Below are experts of layer 6 (counted from 0) of a mixture-of-experts language model. Rows are named router (the router's row for the expert), down (a neuron's output weights, with its number) and show model dimensions 80-159. Each number is 200 + 30 x the weight over its row's rms, rounded and kept within 0 to 999.
Before each expert's rows: "comes before" lists some tokens at least twice as common just after its tokens as in all text. This comes from a sample of Wikipedia text that the model never trained on. Tokens count by the router's weight.

# expert 7
comes before: "\n", " ", " The", " 0", " and", " 1"
router,180,245,206,209,214,179,231,193,181,204,161,260,168,179,209,199,188,197,216,190,182,186,124,161,211,220,223,191,184,197,185,232,135,214,209,210,160,181,154,199,201,209,166,141,208,199,220,233,194,162,167,208,217,114,164,177,234,202,238,241,168,184,187,211,244,196,216,194,166,235,196,235,200,165,282,193,215,196,189,148
down18,194,191,174,216,161,178,213,181,158,255,216,126,201,179,196,176,190,265,174,257,208,233,255,169,244,214,191,222,259,188,227,192,227,225,178,201,181,192,240,173,209,195,218,186,161,223,205,174,204,243,218,229,167,202,183,227,198,225,180,207,226,216,168,193,189,277,164,229,256,239,258,181,245,245,218,212,139,216,217,165
down19,168,206,184,182,199,240,193,245,193,213,177,196,224,183,177,171,256,197,185,149,251,229,214,187,175,183,182,211,222,135,204,198,178,213,219,232,171,257,182,248,220,206,216,198,183,182,166,153,241,212,211,168,164,217,206,143,211,231,188,210,200,220,168,195,227,245,157,215,144,167,222,140,171,223,207,160,198,175,221,138
down20,187,216,233,236,203,183,233,182,200,152,222,214,188,213,223,226,107,189,200,183,188,163,212,191,210,168,191,169,239,221,244,207,212,237,192,183,220,212,175,194,198,176,177,228,169,177,216,210,226,212,262,145,179,228,245,184,259,196,218,179,216,191,202,178,149,219,178,205,232,239,130,184,249,224,141,215,173,173,199,214
down21,227,195,176,186,243,205,211,187,219,237,224,169,270,192,209,228,268,212,172,236,206,250,206,200,206,223,183,152,159,209,229,146,185,205,240,216,190,243,190,199,210,189,218,191,153,149,157,176,213,215,147,230,232,218,211,247,204,203,223,161,178,140,181,162,166,166,178,164,166,215,212,224,274,177,266,217,233,237,245,220
down22,177,180,184,161,191,122,178,187,216,217,185,191,207,232,134,170,172,223,203,135,174,203,183,222,200,199,231,254,194,199,236,234,235,162,216,221,220,226,243,242,199,186,218,208,200,197,219,195,220,204,159,189,282,238,181,199,247,209,180,203,234,188,223,224,208,140,196,209,226,159,168,222,224,256,149,192,202,225,226,197
down23,233,191,186,229,164,214,240,267,210,209,195,199,184,222,171,195,184,159,185,189,235,216,194,227,180,257,204,190,185,219,159,199,177,242,242,181,154,219,168,207,196,205,217,213,217,208,167,182,173,221,168,210,235,208,120,172,195,221,210,285,195,240,174,189,198,248,176,242,261,239,201,220,256,207,187,100,224,231,231,226
down24,219,220,188,228,225,203,163,198,167,183,191,213,219,176,209,253,179,191,242,230,142,222,209,203,253,160,154,129,203,201,125,160,194,241,168,220,204,196,167,177,181,213,222,217,187,207,265,180,206,176,167,160,178,212,235,174,221,190,169,210,184,260,170,202,254,205,222,196,296,191,158,182,182,174,219,198,174,246,118,175
down25,194,190,223,206,237,156,204,160,261,211,268,167,158,229,158,243,213,241,195,210,179,192,230,185,247,202,224,178,240,184,190,257,177,185,163,244,164,168,186,225,172,244,243,243,252,196,164,155,191,145,128,234,228,196,191,232,178,227,194,168,194,175,255,217,148,209,204,204,162,166,229,163,209,204,238,160,219,235,223,211
down26,211,225,178,199,210,207,193,211,223,207,228,186,248,179,241,184,174,209,212,203,223,186,176,207,224,194,238,134,179,217,165,228,205,170,148,157,186,210,184,206,191,149,211,227,277,216,283,249,202,155,169,177,182,182,218,164,222,201,162,163,194,224,202,192,228,191,215,185,215,176,161,174,225,170,215,187,171,244,166,257

# expert 0
comes before: "\n", "-", "|", "==", "S", "The"
router,220,194,217,241,208,230,205,180,190,166,284,256,178,196,147,184,183,156,176,197,204,178,191,177,190,194,263,225,225,202,254,238,200,191,196,178,190,191,207,196,252,220,137,224,197,194,200,206,158,200,194,218,174,168,228,178,197,212,211,202,258,229,159,206,192,221,213,211,246,226,185,242,241,183,195,180,196,160,201,164
down18,198,189,179,170,216,235,118,194,210,215,230,185,165,198,190,191,222,170,220,206,177,155,230,190,227,183,179,203,164,184,190,188,198,178,154,166,186,209,246,248,223,205,174,180,233,215,222,263,178,187,177,154,131,224,191,216,197,189,164,221,268,246,208,224,223,193,229,184,188,186,204,242,178,183,227,169,189,201,218,208
down19,184,216,219,164,127,208,160,192,162,214,238,178,169,153,178,219,195,138,213,239,197,196,214,212,231,215,254,196,179,204,187,245,189,203,229,235,226,178,156,266,239,151,213,193,258,197,201,220,235,206,162,208,216,165,177,227,171,189,200,197,195,184,180,253,187,142,203,221,254,200,185,215,214,241,200,179,188,199,214,175
down20,231,157,207,187,185,149,147,159,249,201,234,222,234,183,166,195,261,135,234,274,227,157,246,183,195,179,218,209,190,230,150,215,210,208,159,228,200,209,217,229,237,215,257,215,183,206,210,167,203,203,166,228,206,231,155,222,191,178,191,174,167,214,216,211,194,142,236,170,167,227,171,216,245,205,231,195,194,226,207,227
down21,177,162,221,190,240,212,188,277,185,238,181,168,206,239,255,173,190,207,209,165,156,205,179,209,247,190,212,190,260,221,215,233,187,203,141,228,256,190,204,210,205,208,224,198,212,139,233,181,199,203,217,165,170,192,168,166,214,249,224,217,187,156,190,218,184,169,230,226,169,223,182,204,160,229,153,188,188,217,231,234
down22,234,178,179,191,169,214,177,229,187,261,186,219,181,173,241,197,224,215,212,171,219,181,186,207,199,178,272,230,213,211,180,175,183,249,197,205,248,196,212,197,225,236,213,251,264,203,229,215,203,255,214,181,214,133,226,150,207,185,221,153,204,149,199,253,181,198,149,188,186,219,163,152,196,196,207,222,219,221,211,169
down23,186,229,182,167,266,234,214,226,208,218,217,209,224,205,135,195,194,191,153,184,202,198,176,157,164,231,180,182,196,194,153,220,204,225,237,208,155,192,195,203,181,190,199,138,190,171,155,186,216,137,179,248,175,188,194,188,222,240,222,213,195,194,187,227,202,204,208,112,211,222,185,144,184,168,183,187,245,243,228,190
down24,233,201,197,215,201,248,186,215,223,195,201,225,154,211,227,236,177,232,158,183,255,240,234,226,162,164,226,190,215,242,212,202,193,175,193,226,133,226,206,253,215,155,226,235,203,204,177,243,209,219,210,247,211,150,186,197,182,202,268,202,194,244,212,186,192,191,244,197,184,201,181,224,149,204,190,200,178,203,214,198
down25,193,210,165,164,197,216,207,162,196,168,213,220,239,156,238,193,180,237,231,229,249,222,167,173,204,215,183,211,199,235,188,171,192,245,175,199,197,204,224,220,196,237,194,220,210,219,265,186,193,219,198,192,182,181,232,200,194,218,187,201,220,151,213,188,260,197,134,203,192,207,213,205,212,203,252,218,220,192,215,130
down26,130,229,186,226,179,169,171,235,218,214,223,234,188,267,214,167,176,192,241,235,150,222,152,215,197,193,226,249,200,201,225,218,165,173,218,220,233,178,235,236,214,189,177,189,186,238,172,212,225,233,206,183,191,174,263,251,218,220,202,192,177,264,190,200,229,140,234,209,252,182,241,237,170,189,199,225,152,185,189,140

# expert 2
comes before: " the", " a", " his", " an", " be", " was"
router,219,246,243,223,208,205,229,147,169,195,178,211,189,190,184,145,216,200,174,168,192,163,166,175,198,141,213,216,171,154,203,227,217,211,239,199,159,198,187,171,218,192,159,178,245,195,280,231,245,196,136,214,175,179,161,226,200,197,191,166,197,192,190,210,186,253,232,202,208,240,205,230,217,179,247,198,246,209,194,202
down18,197,190,210,182,214,205,174,210,199,196,197,231,265,257,186,218,188,205,174,162,187,152,225,129,206,226,169,257,203,227,194,235,240,258,206,137,175,179,249,156,185,237,216,239,228,185,186,208,173,217,199,251,217,222,185,207,208,207,160,155,193,215,232,247,170,189,242,201,209,186,169,195,216,196,236,205,187,204,233,216
down19,165,217,181,193,166,203,230,208,169,180,179,204,206,233,148,218,227,197,161,171,250,219,176,210,211,194,196,206,160,238,212,222,215,214,218,251,224,211,226,180,186,163,224,172,187,235,182,175,193,188,215,132,157,197,185,217,216,219,142,197,182,198,125,234,137,220,279,209,251,188,174,201,143,181,179,207,234,222,204,196
down20,165,217,207,204,150,154,194,155,175,175,214,187,236,152,204,227,206,251,190,231,215,186,179,196,233,213,195,196,244,193,240,205,215,246,190,236,183,184,125,237,221,181,219,196,176,195,240,183,168,196,138,205,224,175,253,249,236,189,194,189,161,224,243,206,174,221,201,181,232,206,230,160,205,212,258,190,253,258,232,181
down21,220,212,171,208,219,205,187,203,185,185,181,252,162,192,241,190,132,184,180,196,215,197,243,240,209,208,189,180,166,210,200,230,263,190,194,200,156,152,234,227,191,183,157,161,208,204,256,197,221,237,238,200,163,198,224,194,199,176,205,169,228,191,261,218,223,234,180,213,203,169,199,149,203,155,219,158,204,166,212,188
down22,213,225,253,237,186,212,191,154,211,220,164,213,231,207,203,186,165,205,182,182,186,205,134,194,150,167,173,232,179,185,184,212,169,158,237,201,202,172,231,162,155,164,244,228,138,244,212,219,193,234,264,239,164,215,194,190,219,237,160,215,183,200,187,212,147,236,260,188,219,223,165,182,207,219,192,219,177,208,153,189
down23,168,228,262,194,179,210,139,188,232,169,126,230,224,167,195,168,166,144,253,193,162,159,187,248,173,210,152,230,173,162,242,220,184,218,225,205,201,177,215,174,215,175,179,153,244,170,192,201,161,193,165,182,223,218,200,177,210,181,179,234,134,216,167,183,152,155,172,229,219,232,212,220,256,150,218,217,154,209,208,215
down24,213,196,239,191,190,181,208,220,224,245,175,227,236,186,222,216,219,207,219,247,201,184,207,180,214,160,157,177,218,193,148,182,210,220,263,215,221,191,186,183,202,197,189,215,163,148,226,188,174,200,176,169,229,197,159,193,221,198,206,199,184,187,176,245,203,166,184,211,167,172,117,186,227,169,175,163,197,218,210,190
down25,232,222,224,226,200,182,182,204,188,186,214,181,189,230,190,174,231,182,183,190,163,166,211,179,132,204,222,219,224,172,202,148,159,176,178,186,200,214,205,189,172,262,202,202,167,211,208,191,218,210,222,199,181,257,193,247,177,258,207,227,214,201,131,196,209,101,221,195,226,197,214,186,153,206,232,164,227,187,183,238
down26,188,233,171,197,264,179,233,305,282,212,242,211,191,128,236,202,182,178,200,203,151,196,212,215,184,160,158,214,202,227,212,154,180,189,218,141,154,224,174,175,165,171,167,184,170,174,200,229,219,202,179,184,198,179,240,215,192,149,134,230,205,190,183,175,195,237,189,207,184,224,224,161,217,175,188,216,226,207,132,223

# expert 3
comes before: " of", ",", ".", " in", " and", " to"
router,226,231,258,181,220,223,197,178,181,195,213,270,172,183,183,130,209,202,239,183,196,161,191,173,238,206,251,202,184,218,179,174,183,202,226,132,225,200,195,198,170,240,197,179,220,157,187,218,276,146,170,219,223,173,172,162,213,179,240,234,199,219,190,184,224,210,128,200,232,191,165,249,173,196,190,192,206,190,198,163
down18,183,175,195,188,200,174,203,221,252,265,193,203,225,156,245,201,243,221,219,165,173,225,217,258,204,149,172,236,303,227,220,203,209,222,144,222,186,177,223,188,234,162,170,175,209,194,177,238,178,183,247,208,210,245,194,215,200,206,160,190,201,187,215,175,193,221,210,160,153,183,184,220,236,228,161,171,143,214,206,231
down19,206,216,191,168,212,202,310,178,185,193,223,198,203,169,202,210,179,172,246,195,244,239,184,231,200,236,210,231,174,213,214,229,182,211,154,245,180,256,202,247,198,228,247,195,204,201,208,159,227,195,248,182,197,214,195,181,194,250,175,233,200,142,246,228,177,212,240,226,204,209,193,209,169,205,131,209,185,186,214,227
down20,166,184,228,227,172,205,234,266,261,193,219,109,154,195,241,231,179,178,209,187,231,185,208,193,149,199,201,226,139,223,196,232,210,212,228,195,186,248,162,176,220,217,191,174,193,237,138,168,155,165,198,177,214,171,234,164,221,220,167,232,160,210,206,220,252,152,295,179,195,169,238,186,208,210,175,204,244,202,143,191
down21,185,250,159,184,206,177,144,244,224,142,176,175,230,184,246,184,187,215,179,221,170,205,216,176,140,204,194,117,239,180,136,220,209,208,229,196,191,167,221,272,186,191,256,213,199,206,267,245,254,178,218,211,213,198,235,235,204,211,241,272,195,172,171,130,185,195,223,188,183,168,186,147,194,185,188,190,185,224,128,246
down22,154,178,169,170,189,176,174,212,173,220,186,187,187,179,250,177,191,188,204,210,203,176,199,197,219,197,156,166,169,264,170,242,176,241,173,230,172,178,247,189,227,217,219,161,162,201,240,197,200,206,171,226,228,227,209,214,203,220,206,220,226,195,223,191,180,188,214,203,196,208,219,192,190,187,151,182,208,187,133,209
down23,213,235,174,174,217,209,158,184,213,219,247,190,172,163,181,262,229,209,212,195,216,194,193,239,199,227,220,136,191,210,172,178,169,156,215,279,255,212,189,208,192,215,230,160,191,257,200,150,206,189,208,168,240,173,179,186,245,211,170,241,183,218,162,264,151,277,213,159,243,225,165,178,175,148,208,205,183,186,229,225
down24,182,240,213,191,178,219,196,199,127,222,172,140,200,191,148,218,149,209,205,201,174,250,205,207,216,221,207,202,170,202,243,212,197,206,177,203,214,191,239,180,158,218,190,178,190,206,251,196,211,190,227,190,139,137,119,180,222,206,197,179,199,199,206,238,225,226,239,178,233,215,211,205,242,245,175,195,177,151,206,198
down25,216,184,152,158,164,227,224,231,204,224,250,202,159,152,253,189,219,241,220,209,213,211,178,166,273,208,209,216,188,207,212,195,221,227,229,195,198,240,248,201,198,179,177,210,201,190,169,126,171,187,221,260,194,227,162,208,197,206,233,200,177,249,178,196,162,156,210,208,151,154,224,204,215,221,173,239,217,210,229,193
down26,142,226,277,235,227,217,152,212,206,189,136,178,183,219,169,210,206,178,236,212,207,216,236,153,158,223,172,197,208,179,170,238,192,218,227,139,186,149,168,173,185,176,205,229,157,240,177,227,182,199,200,152,166,196,210,189,187,174,221,200,226,180,200,179,243,174,197,180,181,200,213,251,193,236,170,166,184,242,198,160